Experts of a small language model.
Training: a variant of Adam for the experts, 261M tokens.
Below are experts of layer 14 (counted from 0) of a mixture-of-experts language model. Rows are named router (the router's row for the expert), gate (a neuron's input weights, with its number), up (a neuron's input weights, with its number), down (a neuron's output weights, with its number) and show model dimensions 0-191. Each number is 128 + 32 x the weight over its row's rms, rounded and kept within 0 to 255. Numbers have three digits each.
Before each expert's rows: "comes before" lists some tokens at least twice as common just after its tokens as in all text; "gets" lists some tokens that make up at least twice as much of what it gets as of all text. This comes from a sample of Wikipedia text that the model never trained on. Tokens count by the router's weight.

# expert 16
comes before: " of", "\n", "ial", "s", "ion", "ed"
gets: "ent", " \"", "\n", " part", "ant", " first"
router:147111146114134106099156167131106212160088117118113100116136129188110167159131106146092130067189088116160162144112128131115158150166122149115116136130123108160131106149170173162135106145092129133124131082070116165132103118085129075139116151104084146117163112119123135151142148113108132185189107156161127100164105188159086146101141100176142095138052174168147125149106139117183107163142123181204079076094116087067125156133111119117054121165102172151078149177108201134149148103212079124135159124147146050137191138109111129131120161212116058126161125108170134122102142095127163152
gate1:117120131127157168092134110167065109150120109121180162095162138101104116168151103125082125116120123109124123152087101153081156112062165131123134156086144153211140196142144100176093212120124176128134080129134127152139124190146141169129116127130109081133126133120116215132159134171178131216124062132093169151135137066167136112154048107099173105114108078096155158135150102135193104114066130162153096118110132107127116154106120131168166082108095086092130143135090099125101097112197207082156127088183125045102181115119169136158139099109141150147132133138151115142137119080134113121
up1:126088134111158141112152149138100094175078130100197137108168186103119134202150120150117159144148117124118132139098136133109112119076170101118112165109133132239137191149119129175123196155113149113129121122070129173137112165119142107100093154115154088155107132126146200095158147183157144163162083139086125107143110092159106152163051104080157136163098097142190174136157121148171101112104164176167130140115126113125123166174145128164188132129076120075128164151092087113089094113158190051133129165164120035085170123149160146152128068136156153091120119114106120161141123114111072104
down1:084113128057098121139126122088110161192186112109151082135068121107094152122146087147167162056145177162082151152185177104167115174109122107060092067170089174157180094063083133164119184129068088100097127112135119078136097100158140113150099143117078092157186177151179135143119169091130087137146120112171138126117122161149093083093150152132100105131128098087169178135075109150129159139128156101134105151176109172101142127125147163107185117081139126159115144119075132169096108156155158119094110151188159182149155100123178118108121107099109155104105143116172110079124085146087100109
gate2:064135153166174065123112171162132165104150145169144131150133121181092077174091093120193154132162114135090187173135154118134114111118101125135135129173140038155129160114038135181117144110146151171137083103120128137181150108137163111167137069143134096177110140143114161139095132167117133111111132124119172143096142135105060153128176084132120156076093177116102200184107075082085084132089098164093120109090090141131177131087141102041097108062156148060175121152110178127183132117151101136157082161173128117145108176127090126106129133106102126154144152110152101141120150101148113106
up2:102127162155190091081129189175146155098123146143108116167157104113130102144086068123119137126144070150139177191092190113130115112131067152118112152144142060184153167106062114145118143095152137194146103102081075107148128093190194133149161066123082130151092084131110135167102090130090113146111131096154179148077130116125088147107139085131125174117149110146123179161115092078106060099075135159139090130107057132133112092110115118101099160085146168083155147149131170150158093120132088126185097134185079113159089185133052110105109108095116114144149110135117100131135192109151106138
down2:092147140078147157148217131136114111167188126122115145144185162133132126100101147169158081130146134140093119126098127159139137106137113121126111110148100137197138200138185063115193123142099110073205134128161128141080146159087119091117147172149161177056124118134137156099084099095104084119085124138114080152094126083089090095070167121110149147149170086126105095159138116220140097108086115137120123098109095162140100137125173172130126118111073139127164148107168145111110108116120064111137120094099081143177185148177171151123135116138080142098172046154146073096150161076116087143
gate3:134149138146099092086165158114130133116125150126104133170082153153096111111136108129147211131144089163137132132077126154110188166091092094113147127080125162127202150139144105107156133135072113118096086145033201122090151139149133170138189092147121113146161061103116103101120141118136125114165062116089135144163177095101112098101171130120150108119109115126101135128136176130158102144201096100173163111076093138147155166147121112171167070166167110099107140129175194170158109171185082073084094149120098147118105123138183132127152159115114142121204082111104195103152142069110192111
up3:132144133133117066106152128105112129153114109161116121148105204132111149173136145111160134127081085173158143117083121107103141137112084087114166114125136191157202160103140155155129143084093109143073115109046173119144146143120181153148142110154146110130147122104096111151126158137118130098158062132042141139158193162130158122105198104124173086124122167114137109110142188080139098109181129123124146102078095131137147146156127088194202075122139121095088129159118200163160149133209077100109098132170105172108094106136151164220159180130118144126201122128101153078123155102115145158
down3:125111080120149154082123139147190050099168152143133135128134170110090146163084085108175126107101144153105108149135131078101123094134140125130115107077135178114152074183185113098067122145140190140155066087093135111105127121114162072141102150081164126168149203115097107096145133094137117112090078121125146141131124145137158200110112130155115192131101132179011112164077135102099149144117114098130147127158168155099186103133098194116156081178172124117120137130128133155099111163145094154140087143145062183071144123126202153090152162143116169116130122110162160174134162092139083107

# expert 20
comes before: "ed", " the", " in", "ing", " a", " and"
gets: ":", ",", "ed", "s", "n", "ad"
router:157122156104120127124158135174141172134157094151133070108171097156173141193097104154096102066171095113184145154088138169163204135140159178101070095141067098156169116131115146165143104159096140185153151114094103122150129098108142081148117151053057154089154126090109152139155226129099130112149106162104146149114120120166130148105117125191140110178126133144161156156141140082116114189172178151158106143109076121100077096137078090094103120101086112113067168156110214065112072081159111088126141155161165080115118120113096110105116131145104121123138099119123145099113115133157165092
gate0:180168163079130127094196140087151162095075228117129088121170050159135157107061123152084106148133146109100140075127175095219125133158120154133145074145126158122095121136083066161148129167100154125096129121160109113099131104102095126125071127147085172119164130153147105105098125124142094138107148173080116165139123115159103108129091113098126207097103108147155165119116109120139138151107113163209154118142109099160145104081118076135113136059073126100089081138135073108103110070139103110089110109154149162124053114186091158117097063134131171091118140113144111119160107137123174105
up0:161162143151156149106191122095138162031112164108130107086158088188150153073105148147117089080125171155080127048099174116164145130143117168165164121104141164136111155108103100145154103125098148143128098097168130156157110164112125116135069139148116179104153099131159140168139092119119096119093137214079123190120120186152126092141139147037150146106120102141128166090136153126146114131134106132116125148103118115138172099060054108160119152112081101106115076123107064093067103080110130115081093112138174156074053158130091120136108077140096169138081158147132124131154121154140199098
down0:144126094106104111129143156202115118157095122155064150155159106102038181104124119107156113186181163091141140154074113093163131145144151122193149129119127115097092132129117138096111145147170113093164144122141175109120108129110144106147162132084116121137108056220152149083112189153141082137124131123082123082183127173126149160066164117123147133112188151110151129202151119121142075123142156139137097138078143090137121085069189145138168125098138127109118148123159120106131092138131141102179099130100147158147074142126123130156135052104133084153147133189123163066142109149038040174
gate1:156057131145148111069172117148130162129147071073045099167139129114094136124103121123078094152110164162131100185169118162153097144123080135135156129109153135160107112101136104155120141127077110089129157138145087087071125151150085123089169133101064153066092109115094094134138106098132183106182113106165142118101137074122153127138105150126130204163139123137145162184096142111102124138101159100138120131132083134165113085194101113153153146135119165089080102141122193113166177092086060176166101111039164092065078120134106140094146205091145094148151102082118126146179089127121109127
up1:182093060138126103114142124090114145129149079081101074122175105114127118084165058129079123097143128115113117142151120169137114144172074122100160146161148130109073109111138100167093135114078061084111152094189109090093128140114161113070136127131086112129103129110094103136084079101132167119214136168157163120169129100113142114166184146143126182140124122137161119174065148079139122139104153161135059117144086107132137082176131113159132130158171152119071101154157177112166145096098054185171098120148131140076094077140097169113121172059137092110159097106063111166159147134070132105
down1:058118108091198125140136115078131130133148127139159044158103148153061140105188162147089092115096121151153105118173138109185163127117128134179098105163031110112173135126114154093077151118141103111099083078130173110111132119051153086117124136158164133139134150179166065137133180087173126170161141133129100083147168125110097153136121172129136156102133092164107127153111111093147167153136115114074115148078184125160044155128147121153135139178152154130125110123131141145111124146147152093111102221133065126113193111127130172101128098157156075064201120080095146155142107145147136131
gate2:113118130151156114138148157082076120112107184110065062140203177172087196147133143142149162056057122087107171138151129145175146132146134090125152141147108123184116073137218118104164159216119071151119103126176108163112113110135158143191142102161131137125087102128180173113142134118137166144097128091165154137089102179177152117112104169146139108113133173119150096131183105127179161087103125114146160102151145115138090149162134153103126143091166142104055158146189180097116088095171103093169163167114132122107135140118101058154076156143128102120143114136121161176120169124145112094
up2:143139090164146124108149070028108158148141196094082092156164130209122198099125200192152165080069178095131140137159076148180132134174146128171166149201088092164170110134203146120148176178157113141121123116134120123113131107108158128120171118130119110084100123099124164094147077117135137124072162104175161089074153106136186169127070159130120116085149116152135112154196105090168142162154113088123116094146120145124116148133138134104159150116157171119119146139143132109152082119160124158145142179114125069076123167095111097161101164137147093189152113127113175126132160080129135122
down2:163149133127106127174143099124131131102065074185128170098165138191143114084158140133084087127154123125112086115133155141097160144098138166115144123073140119148137096112152140143140150107153100130099091128146146080078105087151055147149142185149161163192128142113159112056136173113060113089137143098114109144125183164101099142149114100135109122048093119089140092070123143165154138121171113178086126154132091165108124133107151083176152170126180154198138135111076123120083106188147100102122180246113155147118158147139120202144175115148171126134093168162103135126072143186127110125

# expert 3
comes before: "s", " the", "ood", "ruct", " as", " c"
gets: "'", " st", " of", " in", " and", " c"
router:149082124099131137122153165173100187173123132195119140112127114183177134108110109134115119094161109086181173168086185071128146154180183149103099110185101126111179069174144107133124106110061080155134162118124111152082132088121096103129108184113095154094135105110086143155161121115105200125183112191103154135182071178125086148094144084141153112141113185171144128093104205097129104127160138172159080099097135075116097137177134131132118111137128141134101165162136139096134122085167124122162154140127134094102159153110104093080101163172143095137160068072128178089180099122155181146
gate0:138110135095105152140077124127134168082119151125097121160127142143083131138141123068111089122068091095193184158086173086145161207130135144089102188117122163152113075121114118075144098145131095123132112103133142208079104099139065171075120130159114155130042142134158152135187134118145129106132087159115119109120103106124180175149116199093115195154130146160124149091162142126161072159104122184187063139102129112092142145046097125097151112156124171094117073135166179157102094176157140172106118117124136087123138190152123130101082098148145080079134156124149140099167112123172127150
up0:102076121119116174164065132093157168067124181159104128167114103138101143137136091101114087158097103116157162157084172084145153175099111128144113149105122174146131077134161092090149123129112164120143146146187142185057128068156071153067112120128073146164045113161203101122183112101153069095119116179137120111192087117104137169161137161086085159094141144148088134156146130166122090166105122173170069149129135090095156176095107117122137148204131169118138085126172176191121108143131118139167098104140141080140132171161119099102096116145161122086138115102136163110132116124183155163
down0:133168084090147132131142176113130120171187184136130151119192122085082109095127113103106121136119157114144104164108111142093126108150071114135176123129117118156162105131130156072172127172151119178179119140135134137132143122140113135132129089156131132097070129154021114146148092075084119154106167154161180083156133085069169106142100109092100123162106130104170123145129179171123077062114076122151142165129167123179081141090079092165120156143166074074129130087149087025160120117130165156185113131063097119131101119125160129103184091135096101135115190114108134098130101170204109149
gate1:130134152090195173122104137145133090133106130070124105145174112153167180133097088135110106100096164079130130095120156079067178091163174120099041145122103108132112108116175082136103205098095110172074132107147090109112115079147081158090120190164119157143122143128115131110176155155079146124093102162096151093135140172168097133119152170178152123118152076142173135168227190138124149126121149120137117135169134173169089042140089110121156157150107108108151116134109092151171168103120095135093125068111080112192170109084151105150137161148112145134120112147122163077119105184174120112
up1:153110123059146138168084129147136094126125147090128122104170162134188154092102102113123127072112173077156129093090165127064190121148138076111130160157111157128141106098210132099076167109073085172150118090089123081074095109135108146112114167107130163114128130111137099136156153116059159099112091154103158107084123130156095136144155145119130100119205083103135164147178196072103173101143185140163146105137161141156098092114071091132111157160158120133165075119088064147179137091142119145094068119091096095191198137057139092153106148162121143139115111134103128144123111192139143098
down1:114189190125119062121125087152165148125154131143171172145182125161077162106176115062147067138063117122188120140190098098123133111122140151187044102133141135136115139150058089092086143121137146147060091090088124085106079086123130145131148155156139128134117128110136105133195146172128178133154158109109096126143183125080136160105154139171130138133133108145103136127088124211159148192126173137180156096128149127146115111083124135125196062098057126115194123187102136160120125111106135131096098142136131085117137107117153110083158160082138127140120164178134097157073067158140133138
gate2:137146092119173165075074099110085145113126106165086128147120122101145169142115115159148157082143153090082153171112109112109137125154146114131116108117082140113190104176113119155122109151139105083133138115092133095131130150144096101129188166172123130131128045151168113198133170114122137130100035118167120129085117093190157185147056049119137148177082152131115046098069147097183151129099137124102112144142157092120138092165149084156081160046122107147134108120105113143134127086108081132177125050144125209116108150154118111179111110101108052132083149083146112129106101148117123155
up2:132149100098158179136089106081076116144147167169088143152117139109165179162109112180130204099153153083082160148132124098150142123149170071108155103147052093125160088156104100157173100135085124114132151121072178135157136145092091148150146133141121110146079063172150147221128145120121133126106094123142142119088122125209160162120074061148128116115103142121132049131087196134187134110116105078094150116182151083127146145183126050164107167089135131152145115138113098088118160112126073134159125080174146190083120151147127125180147136149120096128109151067176132136125098150107130152
down2:127096131143131134153120097149172099136150098183136140131190137152136090134153158140095109153155119157060095130137151179187099092104129089117130163107155089067128159117129117098157117069083162142177147169129072091120149058063089127089142162145148106161178106125161116156139106151127145096148107125127191101098157164147115067146140085096080169090197149107122082159113104096103141100158150128103163094169217131132178117132137069207066132148102079141106097120113169154122164143151100122138164111107118123171114125186153127171132152102138178085113114147175093128080092131130217107